From a checkpoint of a small mixture-of-experts model trained on Wikipedia: vocabulary 2048, 2 picks a token.
Below are experts of layer 8 (counted from 0) of a mixture-of-experts language model. Rows are named router (the router's row for the expert), gate (a neuron's input weights, with its number), up (a neuron's input weights, with its number), down (a neuron's output weights, with its number) and show model dimensions 0-159. Each number is 200 + 20 x the weight over its row's rms, rounded and kept within 0 to 999.
Before each expert's rows: a language model's description of what the expert responds to; "mostly gets" lists some tokens that are sent to it at least half of the time. This comes from a sample of Wikipedia text that the model never trained on.

# expert 6
Numbers in tables
mostly gets: "21", "11", "12", "10", "14", "19"
router,210,222,164,194,180,177,200,210,189,186,183,181,221,198,190,170,197,212,160,192,218,202,191,208,213,193,171,192,175,194,215,218,194,212,179,178,216,185,191,173,198,205,181,229,212,165,201,208,207,190,203,181,190,179,201,170,191,239,222,180,204,210,204,197,177,219,205,165,236,208,183,178,208,207,227,240,200,198,218,208,168,181,225,218,238,231,195,177,191,193,191,215,187,188,231,232,227,236,229,219,222,158,193,173,207,228,222,146,195,196,192,192,201,162,228,209,218,196,217,146,213,174,202,196,192,222,173,183,179,200,176,196,177,226,182,207,213,212,214,187,192,205,224,189,176,230,176,187,212,231,194,206,211,218,232,179,196,199,178,221
gate0,220,198,217,218,198,178,190,201,213,212,200,205,190,222,180,180,202,215,222,176,181,231,213,196,214,204,207,202,193,211,208,205,221,179,185,154,172,228,210,193,179,210,218,191,182,179,167,194,185,197,212,188,208,204,208,214,233,214,220,237,180,221,214,195,185,218,230,162,222,206,184,214,199,177,197,247,174,190,211,203,206,218,187,222,224,193,168,197,209,205,215,203,193,158,217,192,147,224,211,204,210,220,167,202,176,241,157,164,215,205,223,203,216,225,166,215,214,202,207,169,229,149,220,163,209,201,213,171,202,196,202,209,224,172,236,218,164,216,198,189,196,216,203,235,224,184,218,221,205,218,227,221,213,189,201,212,229,197,214,201
up0,190,197,198,179,190,222,178,197,187,191,223,214,187,181,226,206,197,210,204,235,195,181,186,216,205,225,210,201,214,202,171,201,179,205,230,246,238,155,220,202,228,172,156,176,213,210,257,193,214,188,179,203,213,212,223,199,179,201,198,190,228,177,196,211,216,195,177,241,191,193,192,210,202,220,177,185,242,195,187,196,211,189,206,166,198,227,219,185,217,201,170,193,207,220,175,186,217,186,201,191,174,190,212,185,226,183,225,228,199,202,178,215,185,183,239,216,205,201,186,243,185,214,187,241,173,191,183,208,205,191,193,202,192,200,179,154,229,221,214,229,206,209,217,186,186,230,167,192,215,169,169,200,184,225,184,211,178,245,195,204
down0,193,198,211,222,190,214,238,199,219,219,200,201,197,238,230,222,232,220,201,190,194,184,191,232,189,199,228,184,183,200,227,203,214,173,159,191,178,179,233,173,185,214,182,205,196,211,191,205,210,228,232,201,205,196,230,240,208,212,226,230,181,208,187,213,178,212,199,199,206,177,182,177,238,204,171,246,178,181,216,181,188,222,246,172,240,188,221,184,183,206,174,143,208,227,210,189,177,213,200,168,203,201,183,174,162,204,219,182,198,213,200,181,205,212,213,187,197,175,205,208,225,161,191,214,220,161,192,190,240,203,208,218,211,201,200,229,218,179,217,156,211,211,205,179,209,209,200,211,233,201,213,216,187,203,197,218,202,222,198,198

# expert 46
Middle syllables of Latinate words
mostly gets: " stud", " pol", " soc", " spec", " Soc", " var"
router,232,203,198,177,205,209,177,172,232,186,216,224,169,223,210,197,206,201,185,218,208,210,227,192,205,215,187,185,177,226,189,212,227,208,187,192,215,214,199,189,186,199,194,231,179,190,159,214,174,210,208,236,215,216,222,206,190,204,189,179,196,223,190,192,204,214,206,216,197,181,185,166,196,204,215,167,224,212,220,215,196,221,189,182,163,209,163,214,203,183,190,194,205,200,187,194,175,192,224,180,204,218,213,223,205,169,203,199,161,195,225,187,181,230,210,157,183,206,172,227,199,172,167,234,222,200,259,212,190,206,203,230,214,221,188,176,215,159,174,169,201,182,231,168,256,173,186,218,208,235,193,200,200,221,185,227,190,204,225,194
gate3,215,216,225,193,222,212,224,169,217,192,235,160,225,190,204,193,190,221,146,207,218,199,208,226,248,206,211,216,202,199,195,218,145,181,170,233,199,208,220,197,254,212,207,172,213,190,193,214,208,200,195,207,224,204,204,185,203,209,184,198,204,167,185,217,222,188,225,194,195,197,183,209,191,201,170,211,226,195,183,213,206,185,189,203,179,204,220,205,200,181,205,203,235,196,200,161,212,206,228,183,199,206,183,205,174,217,199,181,187,188,257,202,236,218,205,204,230,212,201,188,162,217,217,182,244,194,211,193,204,204,203,224,225,200,189,178,161,177,205,195,218,246,185,197,206,240,197,228,219,221,211,230,203,202,201,181,168,176,226,205
up3,219,248,238,186,236,223,209,183,191,207,182,198,198,204,201,206,229,195,204,222,208,200,229,190,217,215,209,200,220,189,196,186,168,227,169,205,199,229,196,235,207,162,203,193,184,185,216,216,213,220,196,227,213,230,204,201,199,170,190,182,205,185,152,220,218,184,177,211,202,206,182,210,195,227,181,236,232,179,216,205,178,192,174,238,184,196,202,181,206,198,191,220,188,226,212,152,201,200,217,204,189,196,206,217,191,191,197,161,197,187,270,196,198,218,194,223,222,207,188,209,183,161,209,192,232,212,226,188,200,195,239,195,185,211,181,183,201,196,166,203,202,239,170,228,210,221,193,245,236,195,217,210,224,177,214,186,194,197,213,211
down3,189,217,185,191,209,226,219,189,184,163,204,195,193,182,226,199,200,220,234,177,239,199,209,190,187,192,218,200,213,183,168,225,197,227,176,200,222,177,205,180,194,254,199,157,210,192,213,210,192,221,193,233,206,204,163,178,185,190,188,209,185,187,177,229,238,183,231,217,197,220,251,183,177,223,183,193,198,205,215,200,170,189,232,214,197,160,230,209,195,164,214,216,192,214,213,170,219,201,243,218,180,193,185,179,153,181,210,208,223,169,172,161,234,175,173,162,217,186,203,164,187,203,202,211,209,196,198,199,185,205,202,211,188,213,191,208,216,195,207,213,205,191,231,177,194,190,185,210,182,211,212,209,195,189,184,200,214,174,200,163

# expert 59
Infobox field labels
mostly gets: " Born", " Location", "itle", " Country", " Gen", "ordin"
router,224,210,223,223,194,170,209,195,181,218,177,191,193,216,192,196,164,184,180,179,189,191,207,221,217,197,191,203,237,174,174,205,218,199,204,226,206,203,219,194,205,177,197,157,180,196,214,155,195,207,191,186,207,211,226,186,160,194,225,222,183,193,214,175,236,190,220,190,188,191,188,231,217,197,222,189,186,162,173,219,195,203,190,202,202,215,165,198,177,192,194,218,217,256,217,197,216,169,173,216,176,220,216,214,190,159,170,200,222,169,184,224,185,206,165,212,221,187,165,222,212,174,168,196,192,204,179,235,222,223,229,209,227,180,199,190,207,204,229,176,203,203,235,185,156,208,182,195,192,194,199,197,188,213,194,198,233,154,198,192
gate0,181,194,245,195,238,186,201,214,197,217,216,184,184,217,190,192,175,191,185,198,228,247,203,217,203,194,189,212,213,218,188,139,203,199,197,175,203,230,195,223,199,208,173,201,147,202,192,177,196,201,208,187,203,175,192,181,225,176,238,210,208,185,203,172,184,162,204,191,199,235,177,210,188,211,197,182,215,181,176,157,222,230,225,191,203,196,183,212,186,228,178,176,214,222,180,189,206,199,203,176,211,217,203,197,223,191,216,192,189,203,207,199,206,201,177,222,169,203,207,181,194,168,186,167,218,206,233,237,238,239,213,174,188,228,187,192,204,204,210,189,223,199,260,232,226,224,193,198,190,193,206,199,170,209,206,187,191,164,196,230
up0,190,222,218,204,260,214,195,223,228,220,211,191,208,205,173,183,186,184,189,189,195,197,198,241,236,182,216,173,199,229,194,170,179,221,194,207,192,194,220,230,220,201,205,211,213,216,201,197,168,176,202,226,175,201,167,196,192,178,185,223,201,219,178,207,194,208,189,200,201,194,211,205,181,199,200,208,200,180,188,163,225,200,213,216,206,185,195,228,180,212,231,217,224,215,222,169,222,182,191,197,227,202,182,227,158,164,185,181,210,186,202,238,202,176,195,175,205,186,209,193,177,195,211,211,239,221,218,220,199,216,202,196,178,207,141,185,192,196,198,188,185,131,219,195,201,231,207,180,162,179,164,189,190,219,187,165,215,195,230,188
down0,217,185,210,157,192,166,172,218,209,198,173,200,176,215,206,170,217,190,207,186,192,174,190,235,188,193,215,186,192,208,226,182,233,168,235,191,175,189,210,162,233,247,188,172,205,195,179,211,192,179,201,236,178,192,202,204,214,203,181,193,199,210,202,206,203,167,221,170,216,184,218,202,186,216,232,209,194,208,213,195,185,197,218,193,186,193,193,251,180,176,187,202,207,200,195,221,211,193,179,192,220,192,167,219,191,197,185,209,248,169,210,181,213,206,173,188,248,188,203,162,198,203,169,191,180,214,183,202,159,192,178,215,159,179,200,223,236,179,169,207,198,178,180,210,187,179,189,206,188,202,171,203,171,205,213,223,155,221,195,197

# expert 45
Numbers, decimals, percentages
mostly gets: " million", "%", "100", "″", "000", "50"
router,199,215,163,195,207,164,214,228,214,173,166,191,185,216,201,217,162,221,236,211,218,227,192,217,188,183,218,200,229,238,208,203,209,223,218,219,194,188,161,209,218,188,149,205,212,178,210,203,195,174,214,201,205,157,176,240,184,206,172,175,173,180,199,201,221,192,214,212,200,174,237,198,192,187,191,200,190,193,184,221,178,245,218,204,205,184,186,189,204,186,198,180,242,213,235,213,229,197,216,217,231,178,203,185,172,245,230,214,185,187,176,222,217,218,238,200,201,187,203,195,218,214,198,172,201,211,212,219,191,182,228,217,198,203,200,230,215,203,235,212,202,223,179,196,230,206,212,191,194,210,174,200,198,252,225,206,205,204,201,192
gate0,198,230,167,185,237,219,196,172,214,189,194,197,204,200,208,205,211,282,200,208,211,206,189,228,178,171,170,196,198,209,205,178,159,238,196,216,208,195,164,171,206,191,186,197,193,216,208,183,217,225,192,190,233,211,180,196,193,204,189,171,190,197,198,186,166,177,177,206,203,240,205,193,204,202,207,205,224,190,229,191,170,204,236,187,225,218,180,190,169,194,188,202,204,216,234,195,211,195,195,226,201,160,191,210,217,199,192,191,158,214,213,206,179,210,161,182,191,206,205,219,219,175,205,225,230,172,177,223,190,216,186,228,200,219,241,198,211,210,193,198,194,191,194,170,202,253,195,201,217,178,219,196,222,229,223,205,212,232,183,172
up0,204,143,189,234,247,205,204,190,193,173,214,194,170,198,189,207,202,186,141,201,228,215,237,187,204,186,229,234,192,184,194,233,228,186,183,215,186,231,197,201,209,174,226,184,208,206,177,203,212,187,223,199,143,207,196,183,188,217,258,227,225,198,199,211,186,184,215,193,206,194,207,199,217,234,193,222,222,187,226,203,224,179,239,200,206,179,212,224,195,182,184,208,210,214,211,191,209,202,182,235,189,171,209,198,188,181,219,170,213,195,214,215,211,191,218,175,208,159,209,215,187,194,204,197,203,180,208,205,199,225,207,177,157,215,195,236,201,197,192,204,193,206,193,174,215,228,176,173,201,207,169,217,233,191,203,182,173,231,211,200
down0,206,236,195,202,139,188,210,211,191,200,166,232,180,215,205,192,216,179,214,191,159,182,220,217,190,198,218,204,198,174,192,176,181,150,229,162,192,165,228,181,209,194,213,182,175,201,229,200,176,184,217,181,225,211,253,190,238,211,207,187,204,216,225,186,204,214,174,197,214,201,188,221,212,196,222,206,207,163,201,193,162,223,216,215,229,184,201,212,188,185,145,235,206,176,169,210,197,176,199,173,233,246,190,170,203,191,190,231,229,180,217,210,191,199,198,221,171,214,175,174,196,196,201,223,209,181,197,205,197,208,204,218,219,174,188,206,175,188,205,207,180,209,208,199,185,166,212,191,204,205,220,186,194,187,203,197,199,192,230,201

# expert 16
Sports career narrative verbs
mostly gets: " won", " played", " became", " released", " first", " his"
router,201,221,204,220,205,196,188,211,203,209,202,206,260,203,216,230,225,190,196,217,194,216,199,226,198,180,206,192,199,175,196,188,208,187,229,233,202,206,167,191,190,200,208,213,161,186,197,214,184,198,209,205,181,155,195,179,196,209,178,187,164,198,191,215,179,181,191,179,214,212,218,210,181,241,179,222,220,171,179,218,213,205,206,227,184,233,211,181,219,195,224,212,227,221,183,193,178,174,186,168,195,198,201,174,244,194,203,209,223,230,215,186,221,215,184,159,216,207,218,147,207,203,248,243,201,219,196,185,234,174,232,196,218,217,224,203,219,172,197,208,217,221,199,230,197,245,205,220,174,184,229,215,197,232,221,199,205,199,187,200
gate0,210,200,198,217,214,186,191,219,197,209,179,207,235,214,218,206,257,206,247,238,202,215,178,246,190,208,166,221,169,158,219,192,212,213,219,222,218,192,205,205,210,188,183,194,248,183,192,200,220,229,218,214,185,211,171,191,187,203,170,195,181,198,239,180,224,197,206,172,195,214,174,203,224,230,189,185,222,217,244,213,192,212,193,173,195,228,180,183,212,211,196,183,187,193,187,162,200,209,189,185,209,244,197,184,208,202,195,162,203,201,182,187,189,229,203,198,194,222,198,205,198,194,174,186,196,180,171,195,185,172,225,218,159,210,206,229,145,214,209,221,192,203,200,231,215,211,209,214,211,190,214,205,151,219,197,213,195,192,217,199
up0,194,210,210,186,199,181,227,212,212,226,193,175,234,222,206,167,223,204,196,232,203,214,207,222,168,204,154,262,192,195,201,238,236,185,213,170,216,188,215,248,214,189,225,162,212,192,181,229,196,208,198,215,169,183,170,185,209,212,177,216,192,178,204,184,205,230,206,195,169,157,202,202,200,184,234,170,228,215,210,194,174,190,218,206,187,212,203,209,220,199,217,213,165,183,198,177,185,230,210,203,186,215,209,202,213,184,187,168,215,195,224,168,199,212,208,176,228,215,202,205,220,181,217,191,198,216,186,163,215,178,210,192,158,156,183,212,179,182,227,183,231,219,162,201,209,195,220,195,212,194,201,215,175,190,196,206,208,194,188,212
down0,216,214,219,203,224,223,188,215,218,188,186,193,167,215,161,189,202,233,194,190,224,210,222,197,202,205,199,181,202,193,225,142,176,190,203,164,205,237,212,187,177,196,217,211,223,167,194,174,182,176,211,211,183,187,212,176,219,177,192,205,195,205,228,215,184,193,215,194,188,231,200,184,205,223,219,216,221,208,159,209,204,204,218,173,214,177,209,228,218,166,180,217,196,183,215,157,240,205,185,175,208,176,189,198,184,208,203,210,197,175,189,179,194,226,232,224,225,183,199,200,177,198,199,219,185,203,203,227,245,221,194,140,178,187,195,186,174,186,213,195,225,197,150,184,212,206,195,196,197,203,176,214,227,165,234,197,177,173,213,186

# expert 43
Concrete noun completions
mostly gets: " organ", " car", " art", " book", " kill", " system"
router,202,177,189,204,200,227,210,179,210,191,187,196,189,199,209,218,212,177,169,227,179,199,218,202,181,213,204,196,233,184,228,241,197,176,182,219,184,201,178,187,229,205,182,227,217,228,185,215,177,214,204,200,202,212,207,199,179,184,263,194,178,214,174,184,239,198,166,205,203,195,183,208,187,177,174,172,202,204,195,216,244,197,228,223,219,201,231,215,188,200,203,227,169,182,215,175,159,186,200,191,200,187,192,208,225,221,185,174,204,207,177,227,204,183,168,210,178,206,183,240,172,221,182,199,231,197,220,221,220,211,172,223,182,225,181,165,174,189,202,205,161,206,202,229,202,176,203,202,199,232,179,192,178,229,156,197,208,228,204,231
gate0,202,192,190,190,198,192,182,225,211,212,163,236,187,238,169,218,181,244,208,189,204,183,216,177,206,223,216,201,228,221,203,248,190,209,205,217,173,190,174,178,207,193,178,211,173,219,202,195,213,224,200,215,203,178,230,203,174,203,166,174,195,215,205,201,203,206,180,238,206,188,186,180,200,207,200,202,234,197,210,198,166,214,240,186,226,195,221,206,201,192,201,183,205,210,207,202,195,176,208,184,207,227,189,222,195,228,233,217,168,215,215,234,218,177,171,196,186,188,176,222,188,199,191,189,220,219,201,188,196,242,223,247,208,219,167,198,202,231,185,187,184,191,193,155,248,200,195,186,238,216,182,220,168,210,190,199,242,216,230,212
up0,179,185,210,215,202,198,173,209,203,177,221,201,197,194,231,177,175,189,210,203,192,198,208,200,213,211,202,224,172,182,197,175,172,153,155,193,217,181,185,195,238,184,250,222,169,201,211,206,233,194,205,191,169,196,197,199,211,222,155,191,167,189,218,200,187,199,195,206,228,192,209,175,196,207,216,198,252,192,203,217,215,146,191,227,198,166,193,193,207,188,179,228,214,209,182,242,197,200,187,175,194,184,192,171,158,179,205,184,220,155,205,205,235,210,201,188,168,177,225,207,178,198,189,241,192,159,209,185,206,216,210,197,188,185,226,202,205,206,204,199,236,214,186,203,227,162,181,192,188,183,199,172,194,191,203,198,211,206,167,182
down0,212,224,191,145,169,214,229,170,214,188,219,198,174,180,174,231,201,191,195,188,222,240,248,198,224,186,187,197,213,197,228,236,198,172,191,200,213,207,207,213,216,215,167,231,204,184,208,221,215,183,190,172,223,224,226,212,198,201,201,209,192,192,224,184,180,207,221,218,196,196,243,216,241,208,201,184,195,239,226,214,216,181,214,218,181,200,202,205,226,184,181,211,186,239,192,173,206,193,210,206,196,215,201,190,153,175,202,195,209,213,221,194,185,228,215,177,187,210,194,182,226,178,197,187,196,187,184,168,133,200,222,231,229,177,238,212,188,186,216,198,211,214,203,200,173,183,195,169,202,208,208,186,198,223,200,184,216,183,170,217

# expert 62
Coordinates and numerals
mostly gets: "′", "″", "°", "°N", " $", "78"
router,213,221,180,210,191,173,208,229,219,218,180,169,181,216,188,195,171,222,256,181,182,176,189,186,183,180,182,201,226,205,244,188,193,208,169,212,205,179,204,168,173,209,180,202,211,206,222,163,214,182,176,205,231,204,185,197,173,204,198,197,211,178,194,166,221,185,217,186,186,168,201,211,209,191,189,197,191,218,162,226,179,212,206,196,214,177,181,205,184,219,191,182,187,212,218,197,222,231,231,196,244,234,218,206,196,224,193,202,184,186,176,236,185,211,229,232,228,176,184,178,193,226,159,179,228,161,220,219,184,205,180,201,214,192,199,187,185,222,214,171,196,197,177,189,191,216,206,229,223,242,174,181,198,213,216,170,192,189,187,192
gate0,227,189,181,235,185,210,173,185,208,235,182,219,200,188,221,202,195,194,211,179,212,169,178,200,172,149,201,192,199,219,206,210,206,242,207,181,209,203,183,192,184,195,195,212,219,207,191,212,217,205,203,235,169,215,228,180,176,229,198,168,200,211,152,214,220,207,174,197,206,195,218,178,232,166,209,214,213,212,161,192,197,204,200,228,206,194,188,158,213,221,178,238,182,228,159,197,173,230,198,211,177,185,162,210,158,189,194,190,191,204,211,199,190,200,219,216,208,184,193,231,207,215,221,213,182,155,183,211,223,191,196,181,176,176,205,146,208,183,208,220,185,168,192,221,201,186,200,199,190,225,232,198,239,215,201,195,184,184,215,180
up0,190,168,203,211,222,186,204,208,187,216,192,240,202,192,191,226,214,196,185,198,178,184,211,195,196,213,201,194,192,161,193,195,200,176,206,242,226,171,211,169,211,197,209,152,187,220,195,190,185,203,255,196,173,178,163,215,226,205,214,225,238,188,187,176,185,201,204,187,180,223,184,190,231,215,191,174,200,232,235,241,182,190,187,202,157,186,185,182,183,239,199,182,201,205,223,180,198,207,190,188,207,214,220,198,184,240,201,211,193,167,186,174,202,210,231,209,210,230,171,209,200,172,172,186,193,245,181,210,212,209,197,206,219,205,203,202,199,219,233,198,191,204,192,219,220,159,226,203,237,197,181,185,203,196,220,256,197,220,203,196
down0,170,206,193,217,196,215,196,209,205,176,202,201,218,184,212,210,169,185,260,228,167,174,161,225,197,171,199,208,246,237,225,196,219,195,209,242,202,234,182,198,203,231,225,178,224,202,211,192,224,201,176,238,208,200,175,204,190,208,197,210,224,206,194,195,238,187,174,216,180,184,179,191,206,211,227,172,227,186,179,183,164,199,158,192,191,218,229,218,197,218,172,201,204,182,189,189,185,211,185,189,199,231,205,197,231,186,186,220,200,205,225,206,186,232,214,225,197,231,188,200,172,230,181,186,194,211,208,204,226,189,194,214,221,204,224,223,267,215,192,194,212,225,177,211,179,173,199,182,195,199,224,222,188,190,227,202,194,213,200,201

# expert 5
Clause-linking prepositions
mostly gets: " before", " due", " However", " After", " during", " after"
router,194,225,204,219,185,212,212,211,208,162,166,188,195,197,190,202,227,189,205,212,212,181,213,214,196,194,225,190,252,220,186,217,185,208,203,220,186,193,169,222,180,191,171,183,219,211,215,199,208,221,175,198,235,203,243,192,183,228,186,218,172,220,159,218,185,182,189,206,197,192,203,221,178,193,219,169,233,217,238,200,205,200,208,203,205,199,205,187,214,186,205,212,162,181,227,200,195,180,187,173,218,227,177,212,214,207,189,169,204,221,222,192,200,220,205,194,157,206,176,180,207,203,216,238,213,163,203,172,199,191,213,186,188,204,213,197,183,186,197,245,165,241,202,246,220,172,185,212,246,206,197,225,210,174,247,194,228,224,213,204
gate0,219,224,226,202,214,202,180,190,213,223,197,172,190,195,211,206,195,174,185,199,197,195,188,180,201,214,187,224,196,199,181,235,169,211,174,197,213,218,190,208,191,198,203,181,241,198,235,207,246,218,185,212,212,220,185,214,174,219,223,215,235,263,198,214,221,205,187,236,199,238,219,202,232,195,219,196,204,147,215,203,203,201,188,187,243,190,172,159,208,188,208,208,197,217,215,197,204,195,244,190,195,189,215,199,181,165,193,207,193,221,181,225,243,184,201,198,192,163,218,186,208,218,190,204,204,224,180,195,191,210,210,166,198,173,199,225,223,158,192,204,193,223,186,206,204,218,200,168,177,227,212,196,221,162,192,176,180,226,207,244
up0,204,211,200,213,207,173,215,238,203,194,171,190,225,195,196,229,199,219,212,182,186,193,209,253,187,209,184,207,211,191,229,197,213,193,166,205,181,175,170,205,201,217,194,211,180,223,197,218,214,178,181,183,183,241,232,211,222,177,182,206,216,193,181,215,212,226,202,173,181,230,203,207,185,177,180,186,194,253,216,216,216,212,200,212,200,220,179,191,191,184,241,194,205,211,197,211,213,175,213,205,238,219,213,229,189,182,187,214,174,181,187,212,213,206,212,198,215,201,187,227,228,187,223,225,251,214,228,218,226,163,204,175,189,210,223,206,192,244,247,221,197,166,185,230,191,176,173,201,162,216,217,202,212,196,184,181,213,235,227,199
down0,180,210,216,192,192,125,239,169,220,204,224,215,198,187,200,211,183,161,206,207,187,213,193,229,192,192,236,197,203,222,217,203,183,191,215,207,223,184,192,221,208,189,193,201,192,162,157,246,188,177,194,198,195,185,173,197,158,198,214,229,229,192,209,182,198,206,205,223,220,180,192,201,206,189,228,215,215,231,189,217,198,200,231,178,198,202,207,206,168,173,225,176,203,197,224,200,205,174,205,230,229,183,205,185,161,188,218,236,205,189,207,199,189,204,234,197,183,194,177,170,213,173,197,184,238,197,217,220,179,206,213,185,167,213,200,249,197,180,185,205,187,225,180,215,191,197,192,179,189,213,218,195,250,217,165,205,206,191,185,215

# expert 48
English surname endings
mostly gets: " William", " Park", "unn", "ett", " Dav", " Rich"
router,200,200,173,199,218,196,239,217,201,205,225,195,226,179,225,214,215,153,219,213,200,208,183,217,217,249,197,200,185,181,220,162,220,204,206,185,197,215,209,197,202,185,233,190,213,222,179,240,183,217,178,178,209,203,200,229,202,205,224,179,219,204,199,214,224,177,204,210,204,224,179,209,229,217,215,228,193,209,214,208,188,220,197,187,202,202,210,206,213,235,188,221,206,174,207,199,177,169,216,200,204,171,192,162,188,181,201,187,162,203,214,198,230,225,203,180,205,188,216,205,212,199,172,230,220,132,226,216,209,201,180,208,183,183,174,197,200,208,197,207,188,214,229,237,156,245,218,223,174,213,217,163,182,231,194,206,235,224,210,180
gate3,183,218,182,239,198,210,212,223,204,202,193,217,206,196,197,217,221,219,201,213,174,214,215,207,219,202,203,213,190,208,208,203,184,201,200,204,197,205,250,197,188,198,200,209,226,232,209,198,170,229,211,176,175,199,197,240,217,225,224,227,241,165,191,185,212,218,206,162,190,223,234,200,182,223,215,164,200,248,208,194,215,204,194,192,198,203,190,191,189,203,195,215,193,209,243,216,203,197,200,185,231,170,220,165,220,199,169,195,214,192,203,215,186,177,195,260,193,202,200,222,198,168,206,183,167,162,215,209,206,239,204,174,200,200,251,214,200,195,223,168,205,195,220,164,186,237,204,219,195,206,190,224,162,242,211,193,214,183,212,168
up3,229,182,185,199,204,181,182,182,183,204,225,230,178,200,190,192,195,223,194,226,221,193,192,187,225,218,197,160,209,209,185,218,215,227,150,179,206,200,206,196,146,215,165,179,202,194,220,203,214,215,220,189,214,181,195,198,159,189,172,156,194,195,187,200,211,196,225,221,144,204,208,183,159,135,217,178,217,217,213,192,166,176,205,186,195,162,222,204,238,183,224,217,197,200,198,200,205,218,194,188,198,187,178,187,205,192,203,220,207,195,190,185,200,198,163,164,201,189,174,215,207,219,198,208,200,251,206,195,206,201,208,218,190,200,177,168,206,169,215,210,195,180,186,215,226,189,162,199,196,203,198,191,203,202,232,161,185,223,219,207
down3,208,183,182,197,191,183,192,190,189,243,197,214,203,228,184,211,191,217,182,219,193,194,189,236,217,203,208,191,179,211,197,190,201,251,204,212,174,163,206,217,176,203,243,219,202,221,236,189,202,213,201,163,196,197,204,228,214,189,199,175,217,206,197,158,203,205,220,193,201,209,234,152,201,191,203,206,196,152,194,164,199,231,194,206,233,209,202,199,176,185,198,206,219,216,188,208,167,234,244,194,196,214,206,210,174,180,222,229,180,227,210,217,196,213,166,181,192,177,132,202,211,185,203,196,201,196,194,179,216,217,208,182,230,230,197,222,174,204,209,231,201,177,193,194,192,182,211,210,192,175,177,210,148,202,219,184,203,165,217,190

# expert 56
Section heading words
mostly gets: " list", "See", " election", "areer", " career", "ampionship"
router,193,205,183,224,189,188,226,169,186,227,172,186,238,218,190,208,190,183,203,193,202,197,168,198,194,200,184,204,212,197,149,246,182,199,220,180,182,169,184,194,234,228,220,229,180,187,210,184,218,203,210,199,181,206,201,200,239,221,212,232,204,192,199,200,221,197,190,186,202,186,212,200,195,201,189,196,203,155,186,194,185,178,188,207,219,188,203,202,232,183,165,230,222,206,211,207,199,187,183,233,234,213,211,162,243,164,210,207,212,177,239,225,201,194,162,190,217,223,168,176,214,183,209,226,195,208,230,208,188,193,224,203,184,220,238,185,230,171,217,209,177,205,206,191,169,207,178,185,197,182,211,206,212,241,194,218,189,180,146,212
gate0,179,194,186,182,183,203,238,161,199,222,216,219,195,185,176,215,198,240,217,233,168,213,204,211,196,193,224,215,212,209,201,213,225,177,190,174,210,158,187,218,205,186,178,222,197,211,188,192,221,193,204,170,216,226,242,200,194,181,213,217,170,208,195,203,208,216,170,216,201,208,231,234,200,214,194,189,171,163,216,207,224,211,182,241,220,207,169,207,169,222,184,184,195,185,182,195,180,155,199,202,191,176,239,209,194,222,242,184,213,220,207,182,224,209,195,185,178,236,177,219,196,206,194,182,184,188,167,211,225,220,211,223,193,192,204,251,213,164,192,194,196,189,188,172,183,230,227,205,215,213,226,204,220,230,168,204,198,201,225,212
up0,190,178,181,216,212,165,183,210,216,210,186,163,160,239,211,160,188,189,185,208,201,201,171,189,178,192,181,180,203,200,205,220,239,237,198,205,199,179,194,213,213,212,257,167,193,188,213,181,202,184,212,224,182,193,167,195,191,206,192,172,194,173,222,168,172,170,213,180,200,198,176,211,193,172,212,191,203,223,195,193,173,212,221,178,187,174,213,231,206,206,212,232,196,193,210,192,202,211,204,230,237,197,195,227,193,184,192,179,219,188,167,216,176,176,236,202,240,179,194,224,203,188,217,203,203,190,209,203,208,204,203,184,160,193,217,170,154,221,220,206,214,187,151,238,197,185,226,171,189,210,168,187,188,182,213,189,202,215,189,208
down0,215,206,198,199,207,196,201,188,216,201,217,145,212,250,212,230,161,179,196,191,179,234,201,224,181,180,200,198,210,175,217,203,182,191,214,206,173,194,218,194,193,214,170,156,170,207,170,221,148,209,228,222,230,188,184,188,199,159,188,228,182,215,209,199,207,213,195,212,171,214,203,194,231,219,204,219,215,232,171,200,216,208,203,157,212,215,192,227,205,196,200,159,193,221,158,175,196,189,238,207,226,172,217,202,189,192,225,212,177,179,191,210,205,189,180,184,219,209,225,208,179,170,198,230,191,199,209,186,187,189,197,184,191,212,183,187,231,207,167,174,210,210,164,206,201,188,226,215,222,189,188,194,167,196,176,223,195,221,230,208